Below are experts of layer 9 (counted from 0) of a mixture-of-experts language model. Rows are named router (the router's row for the expert), up (a neuron's input weights, with its number) and show model dimensions 80-159. Each number is 128 + 24 x the weight over its row's rms, rounded and kept within 0 to 255.
Before each expert's rows: "mostly gets" lists some tokens that are sent to it at least half of the time; "comes after" lists some tokens at least twice as common just before its tokens as in all text. This comes from a sample of Wikipedia text that the model never trained on. Tokens count by the router's weight.

# expert 25
mostly gets: "==", "===", " ==", " ===", "====", ".\""
comes after: "\n", ".", "==", " =", " ==", "==="
router [155 127 153 114 115 114 122 110 142  49 146  93 126 108 157 135 112 146 159 146 134 134  96 133 169  73 123  94 139 121 162  92 105 150 121 130 139 129 117 160 123  99  83 120  98 121 150 136 111 168 106 162  92 129 136 119 134 114 150 102 138 119 126 111 117 140 138 147 106 110 157 167 100 124 141 105 130 132 114 135]
up0 [111 111 110 114 102 156 156 127 139 138  98 100 131 137 168 137 136 143 102 127 140 156 167 131 110 138  79 144 128 171 171 132 124 118 138 128 101 117 115 133 120 137  85 141  92 136 138 116 111 126 181 141 127 109  91 192 193 145 145 162 124  98 186 155 112 100 145  94 170  94 115 172 146 141 125 123 145 121 129 143]
up1 [119 170 120  98 100 125 134 169 116 101 116 126 118 139 140 149 166 159 128 202 118 113 151 115 137 171 139 147 128 142 118 157 138 150 156 131 134 105  85 114 160 123  88 126 163 154 138 129 158  74  98 118 148 161 164 178 144 144 108 122  91  87 113 115 139 146 112 105 154 172 141 168 145 121 122 134 119 129 133 127]
up2 [135 159 177 123  84 169 104 153 109 110  77 157  99 132 137 123 125 119 154 135  68 161 163 125 126 139 133 118 123 107 106  61 162 123 131 135 158 108 137  98 186 168 152 119 137 170 158 153 109 133 120  98 153 146 154 114 132  83  96 136 116 153 159 125 145 151 126 104 135 123 136 161 130 168 118 139 130 139 154 162]
up3 [174 146 157 134 111 180  90 134  90 131 117 146 122 131 138 138 148 130 135 148  94 124 144 151 145 166 119 151 143 113 106 134 162 130 157 127 133 147 133 117 139 147 148 157  86  96 164 157 123 176 150 110 102 130 119 147 111 114 131 143 141 120  98 107 118 107 163 142 147 123  60 148  84 109 120 148 110  87 118 177]
up4 [ 51  89  97 115 110 106 101 124 105 154 124 116 136 101 116 137 120 123 145 115 106 177 144 140 119 195 112  96  96 112 165 109 156 116  88 158 131 170 146 128 109 109 123 111 112  87 125 127 114  99 125 143 110 103 130 137 103 126 140  99 145 145 106 142 128 152 166 106 155  93 148 143 133 127 130 158 138 111 121 146]
up5 [117 158 129 118 112 116 172 133 134 137  72 154 102 128  96 145 116 111 121 157 122 132 125 123 109 133  92 157 131 152 116 155 131 118 124 135 135 139 146 162  87 136 103 108 120 105 102  84 133 148  93 145 128  90 117 132 141 153  98  99 106 128 168 137 101 130 114  87 124 104 152 126 128 121 151 138 131 137 112 158]
up6 [ 95 115 123 171 101 123 156 149 145  96 110 134 157  84 200 153 114 118 166 122 124 168 131 133 164 142 127 125 113 116 116 139  73 113  92 112 117 130 114 112 124 137 136 179 145  85 137 100 121 110 143 137 167 132  89 145  80 145 167 110 148 134 142  93 122 109 151 107 148 100 112 105 136 157 147 101 126 153 135 145]
up7 [169  86 139 117 112 151 133 133  71 158  48  80  94 159  98 149 165  79  97 108 138 134 125 139 126 105  77 137 110 142 120 138 124 127 124 148 112 131 119 118 133 124 135 118 114 116 131  82 113 104 135 116 115  86  99 117  76 163 108 159 138 159 103 142 176 139 141 174 113 130 115 137  77 147 126  98 126 129 124 110]
up8 [179  63 127 109 107 136 144 111  83  99 109 150 159 103 142 129 132 126 127 104 134 153 145 141 131 130 118 156 138 130 123 171 110 143 149  96 126 109 137 101 130  99 177 164 138 105 123 113 138 140 112 161 112 122 142 111  97 143 111  77 131 150 131 122  67 138 129  94  83 146 137 115 134 136 165 130 140 146 125 126]
up9 [104  92 173 112 100 136  97 104 141 128 122 141 155 102 147  77 155 136 134 153 135 125 112 162 151  93 109 123 100 116 129 107 137 111 143 127 131 109 151  92 136 122 132 117 142 177 124 134 131 121 135 125 173 120 144 127 141 142 120 115  74 155 112 140 131 116 131 132 153 113 120 134 120 153 172 130 130 116 161  79]
up10 [ 89 137 112  96 128 110 143  86 141 148 112 150 118 145 163  82 142 130 108 166  91 152 114 114  75 136 101 104 153 167 122 112 164 175 140 128  74 131 135 105 110 142 131 107  79 123 151 136 134  78  98 124 109 127  97 130 173 134  91 113 121  91 128 135 133 150 114  98 115 125 171 147  92 114 119 146 109 143 150 105]
up11 [180 132 136 134 103  65  92  96 119 120 135 121  91 145 138 157 136 133 152 110  60 111 133 140  86 137 102 111 156 144 143 143 129 127  93  64 159 114 117 109 104 135 161 164 155  84 128 126 127 135 103 136 140 149  98 134 108 102 148 107  98 132 141 100 124  95 119  97  94 101 121 150 135  78 147 126 123 142 116 137]
up12 [176 133 136 117 134 177  89 167 124 150 139 119 165 163  95 105 123 103 147 142 134 134 114  78 144 172 109 119 152  98 118 155 137 107 167 108 137 105 105 122 136 134 135 141  94 155 108 109 159 111 120 116 121 144 135 111 129 125  78 121  69 120 133 154  88 159 109 160 128 120  98 141 155 122 161 124 114 131 113 139]
up13 [108 144 109  98 122 147 155 113 132 120 134 111  92 117  87 127 118 110 100 151 112 120 104 125 192 132 157 133 118 106 152 141 160 102 184 151 144  78 136 119 113 115 111 170 135 130 152 131  88 142 120 141 126 129 148 135  92 146 124  77 147 138 107 140 119 113 121 146 106 132 128 122  95 131 136 145 103 105 145 172]
up14 [167 119 122 105 126 139 150 130 189 102 134 136 124 158 165 130 167 132 164 118 125 139  96  90 129 135 104 104 126 113 140  74 140  99 132 133 148 115 125  96 140 127 161 134 130 117 104 131 142 142 145 140 140 103 111 125  98 118  85 120  94 114 145 118 199 116 142 114  93 126 167  99 151 105 150  90 118 130 159 140]
up15 [160 124 170 126 141 106 163  76 146 122 141 124  86 126 110 118 134 151 136 155 114 110  64 159 110 117 148 109 144 126 124 124 191 148 144 136  94 135 105 113 165 165 128 141 185 162 136 137 166  87 135 131 115 125 138 111 119 129  96 133 141 105 144  71 166 145 152 135 110 136  94 131 148 102 162 139 174 105 125 124]
up16 [128 132 158 117 119 167 125 116 151 169  98 156 130 144 112 176  85 161 160 149 118 148 134  99 137 129 100 130 101 154 130 146 159 148 138  84 134 119 131 130 114 124 135 149 150  71 104  92 146 144 107 135 159  74 128  79 175 126 110 131 117 108  92 137 120  95 155 123 112  91 159 106 120 144 151 134 111 135  91 145]
up17 [167 106 131 128 172 123 157 107 103 113 134 175 135  88  90 140 143  96 166 155 129 127 122 160 167 203 141 119 120 133 146 121 169 151 117 114  89 132 148 137 101 127 116 100 137 119 106 119 151 132 126 129 113 122 140 166 125 104 116 146 150 140 131 122 100 159  97  99 142 158  91 147 128 127 146 101 110 112 136 100]
up18 [121  88 137 129 146 147 123 116 154 107 105  86  79 106 149 131 139 117  91 127 130 155 107 161 136 156 149 161 112 156  86 113 112 125 175 159  94  94 170 127 173 143 165 155 121 141 135 150 148 123 162 128 112 152 123 122 132 134  78 138 119 142  99 153 130 112 112  95  91 131 119 143 111  94 139 186 170 124 130 163]
up19 [ 88 128 107 162 103 142 147  92 142 118 174 129 148 107 107 138 130  87 112 135 134 127 144 150 126 130 137 140  91 121 136 118 144 153 122 117 132 107 126 172 124 141 128 126 146 142 161 122 122 143 134  97 149 167  75 111 143 129 125 119  93 137 132  86  93 127 136 169 145 183 118 112 150 173 125 165 122 140  93  97]
up20 [151 137 151 136 146 107 138  87 109 112  86  85 124 151  99  98 144 121 146 125 132 109 169 122  92 142 112 113  90 108 125 105 142 135 153 138 110  96 121 108 111 122 186 122 174 153 123 159  98 118 152 130 123 176 164 123 134 111 122  92 137 108 122 137  71 128 112 124 147 130 111  77 110 143 127 137 108 141 113 118]
up21 [120 124 132 146 121 132 133 148 139 133 105 128 143 164 145 115  85 147 134 160 127  98 138  96 125 133 120 139 155 141 131 137  96 139 125 123 134 126 140 122 157 130 132 130 143 124 123  95 119 152 120 123 111 173 132 175 117 127 157 177 135 158 149 166 125 128 138 122 112 124 119 109 149 103 114  85 110 139 150 138]
up22 [141 124 104 128  76 161 107 116  90 138 174 103 131 146 126  64 106 118 115 146 135 185 129 163 124 114 132 133 127 133 122 139 145 142 117 123 110 136 146 113 106 125  97 131 145 133 168 123 124 133 118 139 115 122 150 113 154 133 124 121 156 115 135 165 134 152 108 156 105 106 124 119 141 112 117 155 155 103 160 140]
up23 [117 163  84  90  85 106 138  85 162 155  75 102 142 133 108 170 118 157  92 160 134 122 145 131 148 125 102 129 141 153 103 113 124 118  97 135 158  95 139 132 112 131 167 108 128 120 161 126  94 168 140 140 103 166 142 129 109 119 151 145 183 108 136 119  89 123 106 140 128 194 143  83 122 152 102 111 159 133 127 115]
up24 [141 123 140 169  83 153 129 100 158 145 133 117 125 131 144 191 146 113 138 173 118 148 172 116 142 140 147 121 150 104 141 144 124 124 127 131 155  91 101 151 119 142 149 131 136 115 110 140 119 133 114 129 166 136 113 123 152  96 143 125 104 121 113 112 140 135  97 140 119 136  81  98 117 147 170 120 164 156 122 127]
up25 [110 100 124 166 129  96 147 104 147 120 152 140  95 120 113 111 129 169  74 111 155 118 111 115  98  83 133 148 143 149 108 143 126 136 112 126 113 109 150 120  77 141 104 136 118 171 137 134 110 143 121 145 130 154 136 153 109 145 165 149 143 165  74  97 119 105 133  99 132 189 125 135 102 146 118 148 182 149 125 117]
up26 [147 143 155 115 123 105 183  99 162 109 107 145 102 165 129 132 125 131 137 123 128 149 146 143 118 119 110 106 137 108  96 144 140 116 160 113 133 133 147 109 144 128 155 105 132 140 113 208 109 120 104 145 141 132 192 122 116 119 117 116 182 141 144 179  99 126 159 121 152 141 103 130 120 118 135  99  99 138 122 138]
up27 [168 110 164 122 106 149 135 109 109 164 136 148  59 141 141 149 155  85 145 109 118 106 137 139 106  95 138  90  99 123 125 124 121 142 134 137  61 162 158 121 170 105 141 129 182 113 168 112 145 125 104 101 108 134 128 157 167 115 129 116 172 105 108  89 113 111 110  86 140 146 130 144 117 172 114 115 134 116 132 142]

# expert 40
mostly gets: " Born", "|---|---|---|---|", " born", "|---|---|---|---|---|---|", "|---|---|---|---|---|", "See"
comes after: "\n", " |", ")", " Born", " (", "|---|---|---|---|"
router [140 142 128 140 169 140 129 153 152  82 153 111 124 132  79 120  99 122 133 144 150 179  79 146 126  88 121 107 145  90 137 113 127 165 127 161 134 112 128  99 145 134 159 105  81 107 145 179 161 109 150 149 100 131 120 119 118 123 111 127 111 103  96 125 114 176 159 118 111 148 124 143 105 126 126 127 109 115 166 153]
up0 [157  85 128 139 128 154 117 184 103  84 128 121 126  88 147 156 162 159 121 117 129 129 126 157 140 111 115 149 151  87 104 139 130 149 157 134 145 124 150 119 146 111 118 155 113 111 127 122 132 175 112 124 135 145 117 146 116 128  89 107 127 148 108 112 109 170 148  58 134 140 144 152 138 157 118  97  93  59 141 116]
up1 [127 124  73  83 115 116 113 140 156 125 132 179  64 131 147 136 120 148  90 126 117 145 117 137 154 102 101 162 158 162 135 111 156 143 121 127 128 129 126 103 142 103 131 133 124 149 118 116 100 104 115 142 117 139  87 146 124 124 157 115 139 134 120 132 123 126  87 124 143  95 201 108 176 104 108  82 144 142 130 123]
up2 [143 137 115  91 112 112 134 123 141 131 137 121 131 135 100 200 101 133 130 151 126 104 108 113 185 148 144 147 147 144 132 157 133 103 136  93 124 161 128 123 106 149 114 115 115 110 132 147 127 152 116 152  95 136 112 121 142 111 139  87 132  88 144 135 106 130 121 121 120 101 137 101 138 133 128 139 132 141 168 113]
up3 [ 77 113 116 118  92  98 131 109 114 139 176 141 131  76 116 144 118 124 103 151 152 145 144 126 129 125 118 126 138 145 109 116 126 149 157 127 152  95 163 130 127 133 113 136 117 167 196 128 159 143 126 134  98 170  93 152 139 111  95 124 130 160 141  85 139 121  94  92 125 143 136 167 128 135 181 105 142 138  77 117]
up4 [127 155 150 104 139 151 103 103 146 162 142 139 128 131  95 101 100 109 109 148 137 131 144 158 107 177 145 121 160 137 132 116 136 111 171 123 159 133 171 123 161 175  77 130 139 130 159 143 172 112 106 133 115  87 109 104 130 146  97 107 129  82 154 139 104 129 109 135 114 138 132 163 140 132 125 113 151  98 151  82]
up5 [112  97 103 123 112 125 121 166 198 120 107 127 109 135 165  99 147 147 108 161 154 122 125 125 141 150 134 153 114 131  87 115  98 168 125 137 137 142 112 131 134 124 139  98 124 148  94 122 110 110 166 102 143  97 127 137 125 136  95 108 124 130 151 106 152 140  87 125 124 148 122 117 109 113  83 107 179 148 139  88]
up6 [112 157 100 142 141 165 157 140  92 162 127 147 113  99 131 114 109 124  93 141 136 123 119 161 182 134 105  98 131 123 119 127 153 109 191 131 124  93 129 135 150 157 123 133 114 143 115  98 129 123 121 188 134  87  98 168 139 127  74 120 182 134 112 127 150 129 122 191 107 141 124  93 135 105 117 150 153 106 105 159]
up7 [128 159  86 120 135  95 121 139 110 109 137 108 106 159 112 110 106 129  98  94  90  83 138 132 127 119 134 122 116 141 145 142 172 117  98 145 138 138 132 109 120 127 144 169 109 140 154 153 155 171 128 116 163 132 115 117  89 158 155 129 139 146  76  94 127 112 154 137 134 121 156 111 103 128 136 200 148 109 131 105]
up8 [112 125 163 148 113 156 129 140 148  78 123 127 140 126 121 139 155 144 140 145 181  78 131 143 148 109 185 120 130  95 114 143  96 126 119 132 119 131 162 140 139 176 140 160  86 120  92 131  88 140  99 176 149 114 102  91  96 120 153 167 116 141  91 135 129 103  62 169  82 135 117 145 129 174 140  92 144 103 130 119]
up9 [ 90 148 105 102 151 152 129 158 122 120 139 141 123 143 161  93 109 133 144 116 148 129 146 134 130 135 164 138 143 150 150 121 153 125 159 142 119 119 129 131 104 120  95 156 118 108 126 119 139 104 154 158 151 130 125 117 131 170 101 111 168 140 165 135 140 130 161 169 215 104 138 146 129 152 111 115 127 137 124 111]
up10 [168 125  66 130 129 138 117 116 163 129 115 111 113 101 151 137 136 170 153 131 123 131  77 101 122  81 137 117 142  50 134  80 104 134 123 106 110 182 119 133 136 117 120 125 192 173 107 149 142 119 114 151 168 128 118 113 140  90 129 164 121 144 106 117 128 118 101 131 109 114 136 134  84 147 133 159 142 130 114 156]
up11 [153 134  80 177 173  90 122  82 146 116 135 123  85 152 164 154 103 163 151 140 189 121  58 131 128  80 126 138 130 154 163 132 142 134 161 138 127  93 148 144  84  99 185 164 117 150 117  93  82 137 129 125  86 139 170 136 128 121 146 126 134 146 147 138 110 136 126 129 139 119 137 132  81 114 162 128 156 131 130 161]
up12 [127 160 149 106 132 136 105 139 145 143 133 115 106 123 154  90 113 124  88 158 150 131 124 100 130 115 118 159 131  80 145 122  99 108 156 110 115 161  81 132  88  68 112 134 132  95 150  96  95 105 161 159 139 146  97 156 158 151 139 126 131 155 140 156 115 109 123  87 123  86 119  85 176 109 114 128 133 129 123 132]
up13 [112 139 112 112 117 128 127 115 168  98 150 132 117 105 163 122 127 157 150 109 109 131 138 115 149 162 127  99 153 154  97 138 165 150 176 169 178 135 156 107 107 129 177  97 111 119 152 133 118  74 149 125  94 132 164 157 104 114 132 109 147 137 131 135 155 133 157 142 127  96 152 148 141 125 131 113 138 157 107 109]
up14 [151 123 154 106 112 114  84 145 107 145 155  80 117 116 180 139 109 130 172 109 134 165 131 136 108 119 141 107 145 123  73 153 149 137 127 137 127 145 146 123 119 160 114 160 152 124 128 102 117 117 159 117 138 107 144 151 133 106 121 105 113 100 102  90 127 130 149 132 130 144 144 132 132  91 137  99 159 148 125 133]
up15 [146 139 157 137 139 117 132 122 142 116 150  87  86 129  93 118 125 156 153 160 130 113 120 110  83 144 140 137 152 107 101 128 142 107 155 197  92 117 102 145 143 140 138 141 137 102 105 105 122 135 119 126 175  88 102 139 129 134 131  99 133 181 127  98 153 119 100 100 114 106 121 120 121 155 168 102  85 134 111 160]
up16 [138 141 117 100 141 165 151 126  87 129 112 173  89 129 134 128 147 130 157 120 118 111 119  93 133 119  99 132 164 134 152 135 179 168 102 114 137 132 116 137 165  91 130 144 142 149 103 137 118 147 104 139 172 148 129 103 114 118 118 108 137  85 118 119 140 168  95  95  97 134 108 113 144 149 130 107 159 114 142 161]
up17 [125 147 148 110 119 142 171  79 110 115 105 106 112 135 152 153 118 147 136 129  98 128 124 108 116 123 155 164 105 132 189 119 105 144 134 119 101 108 105 102 141 151  94 114 173 104 142 121 143 114 114 165 127 119 114 110  86 114 109 113 158 160 121 141 125 118 143 138 120 100 133 117 134 137 150 103 140 137 159 114]
up18 [ 52 114 112 178 164  97 134  68 126 115 114 148 112 126 176 172 150 149 132 134 112 109 112 106 134 125 144 138 120 113 155 154 142 169 100 166 118  98 122 115 127 161 124 116 137  92 131 137 101 119 131 131 141 146 125 129 151 163 115 102  76 161 167  96 124 116 147 103 148 170 149 155 109 153 139 124 104 123  83 157]
up19 [109 147 134 132 104 128 129 128 115 129 153 102 116 145 120 180 105 166 168 145  97  98 159 132  98  89  94  97 135 106 147  74 100 156 105 150 111 172 120 158 114 140 129 115 150 152 137 137 106 154 130 113 101 119 177 133 135 117 110 121 146 118 151 100  94 130 133  73 154 136 107 162 153 126 144 144 140 132 150  68]
up20 [138 115 149 119 143 128 131 101 139  85 160 141 128 128 158 118 117 143  85 123 101  86 124 106 149 122 109 147 141 118 108 106 160 125 116 171 115 140 107 157 147 109  78 134 129 154 143 137 117 118 114 165 116 158 120 163 129 132 140 130  98  90  82 105 134 183 107 115 141 102 149 125  99 154 153 113 129  95 133 144]
up21 [131 124 171 135 120 151 115 163 127 110 128 111 141 160  91 143 163 109 101 105 119 123 150 113 172 143 126 131 150 113 121 163 111 113 151 134 129 164 137 142 100 137 102 125 114 102 130 170  89 139 117 128 137 177 118 124  97  89 164 159 125 131 157 114 120 130 175 123 111 123 118 127 139 101  67 135 139 119 137 103]
up22 [ 85 108 115 144 111 169  93 127 117 174  88 126 141 172 154 150 122 134 201 117 164 158 125 152 122 117 132 123 123 131 125  84 150 181 142 123 134 122 123 120 112 132 143 151 129 122 110 134 110  68 101  72 185 118  81 146 110 143 113 108 107  90 124 147 143 130 140 154 168 133 130 124 127 141 114 119 118 129 139 106]
up23 [147 101 156 107 107 105 138 163 128 130 157 113 131 145 116  95 130  93 130 147 128 104 169 139 132 180 137 160 116 133 154 140 142 116 139  75 183 121 140 180 117 121 130 131 108 115  95 113 121 138  96 140 115 153  96 129  92 109 192 143  98 143  94 140 126 139 132 109 114 107 149 169 176 131 137 165 119 119 138 152]
up24 [106 134 143 112 141 153 184 110 123 124 115 103 165 105  99 166  85 165 123 143 115 110  71 123 167 171 106 106 164  90 102 113 106 116 138 121 146 172 153 103 143 167 125 152 143 161 132 111 147 163 125 114 151 100  76 149 124 165  93 153 109 121  88 169 125 113 141 110 123 162 107 120 155 112 159 166 139 136 105 114]
up25 [110 147 103 145 101 126 148 103 116  84 154 133  99 107  98 123 100 151 118  50 142 122 108 148 129  87 128 123 138 153 104 156  94 133 104 143  95 170 142 128 125 134 117 123 164 108 147 107 137 115 102  68 123 137 119 110 157  91 114 172 117 129 119 128 127 165 150 126 130  98  89 150  92 121  90 139 149 131 121 169]
up26 [115 152 123 150 119 161 142  83 165  86 145 186 157  88 131 132 126 150 121 118 157  99  84 135 142 144 156 137 115 166 125  99 109  85 131 148  58 119 115 132 176 123 154 112 126 121  92 103 142 166 107 133 108 136 115 156 117  89 122 110 148 136 130 135 140 139 126 111 124  90 143 131 142 152 123 120 124 123 119 124]
up27 [152 136 128 129 127 129  99 135 129  81 126 127 110 108 106 156 131 146 146 118 130 140 151 134 106 122 135 131 116 183  72 107 163 157 147 132 141 108 142 128 102 148 107 188 110  93 136 152  94 106 139 145 135 135 191  87 152 193 137 135 126 128 107 184  98 121 131  87  88 104 123 152 136 139  76 124 143 127 155 123]

# expert 44
mostly gets: " until", "197", " During", "In", "|---|---|---|---", "196"
comes after: " |", "\n", ")", " ", "–", ";"
router [155  96 144 106 174 157 147  93 123  88 105 112 115 141 113 149 143 124 127 119 135 113 209 141 109 120 147 148 129 133 153 143  99 108 129 158 139  97 158 120 136 147 125 123 134 153 109 141 145  88 150 140  85 139 105 126 116  67 127 105  92  98 114 119 106 115  90 150 119 101 172 155 103 116  85 134 147 136 151 142]
up0 [100 146 156 115 149 106 115 136 148 129 121  78 102 119 125 143  93 147 114  93 125 109 122 185 139 157 114 100 198 116 106 123 167  87 130 134 180 112 112 140  97 135 117 143 132 116 125 145 108 151  82 152 123 178 129 119 165 109 158 109 132 163 145 120 144 131 130 178 132 135 129 141 122 112 154 149 124  99 115 123]
up1 [ 56 102 132 114 120  73 126 110 106  93 126 146 146 120 111 160 104 152 163 122 110 102 109 154 144 138 119 154 107 132 104  82 117  99 166 158 152 121 143 139 106  94 113 119 114 120 113 164 119  94 102 110 151  99  81 135 156 146 143 134 154 114 135 148 138 129 117 142 147 144 165 102 116 173 111 121 123 138 102 159]
up2 [139 162  97 181 105  92  73 114 106 108  97 119  97 136 134 129 109 158 123 105 148 109 124  73 128 170 119  98 110 170 116 156 121 142 139  95 153 100  93 110 129 107 121  86 106 132 143 130 159 169 153  97  90  89 115 158 172 116 131 160 124 146 160 115 148 135 109  80 141 118 116 112 160 154 128  92 138 169 140 120]
up3 [141 120 110 149 127 119 110 107 111 156 115 135 131 152 126 145 125 137 115 127 110 168 127 150 101 128 109 175 120 101 102 138 126 101 140 124 146 137 168 166 119  89 133 103 112 154 114 131  94 133 146 103 116 135 145 103 100 120 110 100 150  87 148 133 128 141 129 107 114 182 135 156 115 133  93 144 112 135 130 128]
up4 [162 122  92 118 114  90 127 134 150 143 151  80 117 151 131 108 137 136 167 152 105 122 134 106 131 131 118 151 186 124 137 126 134 138 122 107 154 130 115 131 178 104 149 131  81 134 161 149 120 183 194 144 113 106 119 129 117 139 115 143 150 105 105  98 148 117  75 129  88 139 140 135 124 125 182 140 129 134 122 150]
up5 [143 112 127 137 136  81 155 141 105 141 135 169  99 135 108 142 179 107  95 137 120 110 112 151 118 137 133 102 123 142 116  89 134 110 122 169  78 148 103 145 131 150  88 153 125 105 144 149 134  87 150 144  87 156 126 136 179  68 148  99 157 143 162  92 121 152 131  82 132 119 123 101 104 166 105 113 121 112 103 149]
up6 [177 108  91 121 141 143 147 126 134 110 138 157 148 123 103 132 140 148 118 138 125 132 137 116 139  76 126 120 146 111 103 130 131  85 151 151  96 124 140  83 115 138 102 162 132 119 149 105  78 108 155 133 125 107 116 114 131 116 194 161 138  83  95 155  80 105 119 104 104 126 160 179 113 178 137 141 114 120  98 117]
up7 [115 130 134 119  89 154 124 109 120  79 140 114 132 138 121 125 118 117  67  96 155 157 130 109 127 141 160  76 141 108  92 154 135 127 109 160  90  58 151 162 110 114 109 150 138 165 150 137 124 114 126 160 125 133 131  91 118 119 159 118  89 133 114  84 156 176  75 114 131 131 154 116 115 119 130 121 152 145  97 135]
up8 [113 106 146 121 140 109 134  61 137  97 112 171 116 167 125 153 103  89 148 150 124 159 151 132 152 152 183 122  93 132 172  88 100 127 158 120 125  93 123 122 132 146  44 152 112 114 113  95 109 124 140 136 101  93 126 123 127 125 122 156 132 116 114 119 119 147 106 146 122 108  81 124 121 183 121 122 120 132 115  97]
up9 [133 155 131 131 162 132 136  73 133 175 141 121 119 114 133 136 141 129 120 101 122 115 124 141 139 144 124 101 135 127  82 111 124 145 125 118 137 109 141 143 146 122 147 120 140  88 138 119 164 102 120 126 141 111 176 150 111 137 126 128 162 143 104 157 130 128 161 112  90  87 145 143  87  74 145 158 145 106 118 130]
up10 [144 111 125 153  93 187 117 100 112 117 112 151  61 127 177 116 138 141 106 160 114 114 127 125 124 128 132 104 101 143 159 126 144 144 124 117 129 106 128  89 139  81 130 132 161 137 121 134 128 105 125  85 163  63 131 139 125 144 126  77 134 116 139 122 193 147 141 111 114 126  98 146 162 138 156  88 107 143 110 126]
up11 [113 152 122 122 159 102 183 104 143 167 122 154 123 146 131 129 116 124 142 147 109 153 108 140 148 121 125 181 106 173 166 141 147 129 139 126 122 196 139 149 124 119 131 150 127 137 123  75 161 102 113 104 122 145 108 173 133  77 135 107 117  98 113 128  83 151 123 135 122 142 128 112 113 129  75 170 145 156 165 150]
up12 [112 147 157 138  99 179  74  71 152 138 126 144 108 137 106 116 110 146 117 137  95  93 136 124 126 108 130 119 112 128 134 137 142 132  99 124 171  75 144 149 151 115 145 132 105 146  97 132 124 160  98  91 132 156 135 152 157 143 120 141  76 118 139  91 131 140 133  91 107 138 136  90 131 138 145 164 155 127 142 140]
up13 [130 120 148 105 129 144 148 122 123 138 128 126 136 168 118 131  73 106 131 106 127  93 136 131 155 133 132 146 107 142 117 107 146 115 144 151 134 104 113 113 105 146 146  91 131 100  98 130 154 142  83 143 112 119 107  76 203 143 140 126 123 153 137 133  94  96  82  94  94 103 140 176 142 124 190  86 109 113 144 135]
up14 [ 99 154 137 101 135 109 122 151 132 134 117 146 165 150 140 121 142 116 132 210  87 159 169 167 137 165 108  84 162 144 106  84 153 142 165 114 145 133 144  73 112 136 130 148  93 145 124 123 102 125 178 107 103 126 133 107 137 110 137 112  76 112 127 122 135 135  90 157  95 140 149 119 123 136 164 114 107 142 116 124]
up15 [183 142 132 119  90 155 143 117 104 125 136 152 122 149 185 145 130 138 123 164 167 157 146 133 128 134 148 108  85 103 149 113  63 135 115 135 147  90 135 149  98 163 107 142 107 151 121 136 103 144  91 158 133 137 113 129 133 137 107 133 133 134 171 158 113  95  94 113 139 126 151 129 121 143 147  88 133 105 178  96]
up16 [113 112 172 123 101 107 155 157  99 144 115 106 108 120 142 118 164  93 138  87 139 122 104 140 124  89 157 132 138 112 123  91 156 124 146  99 123 146 119 117 116 128 104 147 136 158 117 102 179 118 163 153 123 129  84 121 165 151 138 139  96 116  76 105 117 118 110 142  99 120 107 110 140  94 171  98 132 119 177 104]
up17 [121 115 134 153 121 144 154 127 145 117 104 165 139 108 114 102 135 122 132 101 158 132 116 139 156 115 173 162 137 170 131  93 121 117 148 115  95 122 149  69  91 147 122 123 104 107 137 131 163  81 126 169 144 101 151 129 175 157 120 146  93 148 116 109 107 114 105 102 170  94 130 108 115  95 128 132 111 130 107 119]
up18 [130 116 101 123 164 113 139 111 159 182 137 135 150 131 146  97  91 111 112 129 115 101 136 111 144 131 101 114 130 154 104 122 125 129 131 159 117 106 143 162  63 164 126 149 149 127 118 160 142  89 102 156  97 126 120 102 117 127 106 177  74 115 133 104 153 176 134 174 117 129 122 140 117 125 144 141 134 162 101 139]
up19 [110 167 134 147 165 113 182 130 162 146 112 138 134 138 148 120 169 156 197 150 121 137 117  92 173 105 160 107 151 100 128 156 191 165  99 112 123 107 148 108 137  69 133 142 128 116 106 152 122 153 132  89 105 132 109 163 170 134 110 163 115 106 140 132 140 120 180 158 132 125 109 129 151 138 154 111 118 132 109 117]
up20 [109 141 129 136 121 143 114 162 141 115 177 117 113 126 145 118 136 132 147 121 103  99 150 150  97 161 155 137  75 134 122 124 128  99 165 128 147 138 166 149 140 118 132 100 102 136 166 134 122 161 106 166 140 114 138 112 127 112 111 128  91 126 101 122 165 120 142 117  46 142  84 154 153 147  98 137 122 147  89 108]
up21 [161 115 134 121 159 138 126  98 178 135 109 149 122  50 125 134 157 108 128  84 174 127 142 111 137 116 133 112 155 114  86 151 119 135 124 124 104 153 130 109 132 127 112 152  88 133 128  98 102 122 135 161 129 134 142 119 150 116 133 124 136  90 126 153 103 115 146 110 140 143 125 107 175 122 110 182 164 122 115 129]
up22 [137 107 118 137  95 203 148  76 160 118 106 175 115 117 149 147 128 160 136 115 108  99 128 134 121 118 121 142 125 129 138 161 137  88 147 131 160 114 156  98 132 104 106 109  78  80 128 134 138 135 112 108 142 119 136 158 136 102 138 132  95  91 156 119 114 131 155 126  99 118 162 156 118 145 126  80 112 122 101 136]
up23 [107 107  90 122 120 101 145 114 129 145 117 152 100 138 157 124  80 136 103 129 105 140  94 122 117 144 119 119 129 178 112 106 133 110 105 106 132 105 123 112 145 133 181 128 140 103 121 162 130 100 134 137 119 104 133 203 122  83 104 118 137 137  96 125 125 111 170 100  86 122 144 111 107 145  80 124 144 130 136 129]
up24 [104 141  96  99  92 127  89 149 174 163 140 139 116 117  96 121  99 138 112  96 139 179  90 119  96 107 145 118 128 112  99 105 141 135 164 119 114  99 124 127 111 109 122 130 110 151 125 148 167 149 133 118 142 153 106 154 120 131 143  81 156 135  97 138 162 104  99 105 150 161 166 126 157 136 140 177 118 139 102 115]
up25 [135 136  79 109 124 101 107 100 135 135 157 171  89 128 107 132 112 124 101 112 137 101 122  90 122 128 115 148 140 176 131 137 138 108 176 125  95 128 128 159 162  80 165 107 106  98 109 151 119 157 141  96 148 109 172 116 104 110 134 162  72 128 125 119 136 111  95 125 104 119 150 134 109 125  90 134 144 170 117 131]
up26 [140 139 118 154  95 149 111 153  95 106 130  87 107  88 180 175 118 151 155 122 171 109  81 146 117 101 172  69 113  95 187 108 109 159 139 119 133 137 130  98 129 156 107 164 156 103  95 113 128 152 126 102 163 127 134 117 118 127 158 102 111 108 104 131 133 142 118 152 118 136 106 100 137 143 163 149 157 150 153 144]
up27 [ 86 120 117 152 144 144 143 150 161 139 111 127 108 171 154 158 104 127 114 152 142  90 113 145 129 160 152 139 122 124 108 172  80 125 143 145 128 167 112 165 131 153 132 151 129 172 112 133 142  82 178 102 118 127 118 126 110 115 174 132 103 115 118  90  86 106 136 132 105 150 133 158 115 115  66 127 148 141  89 154]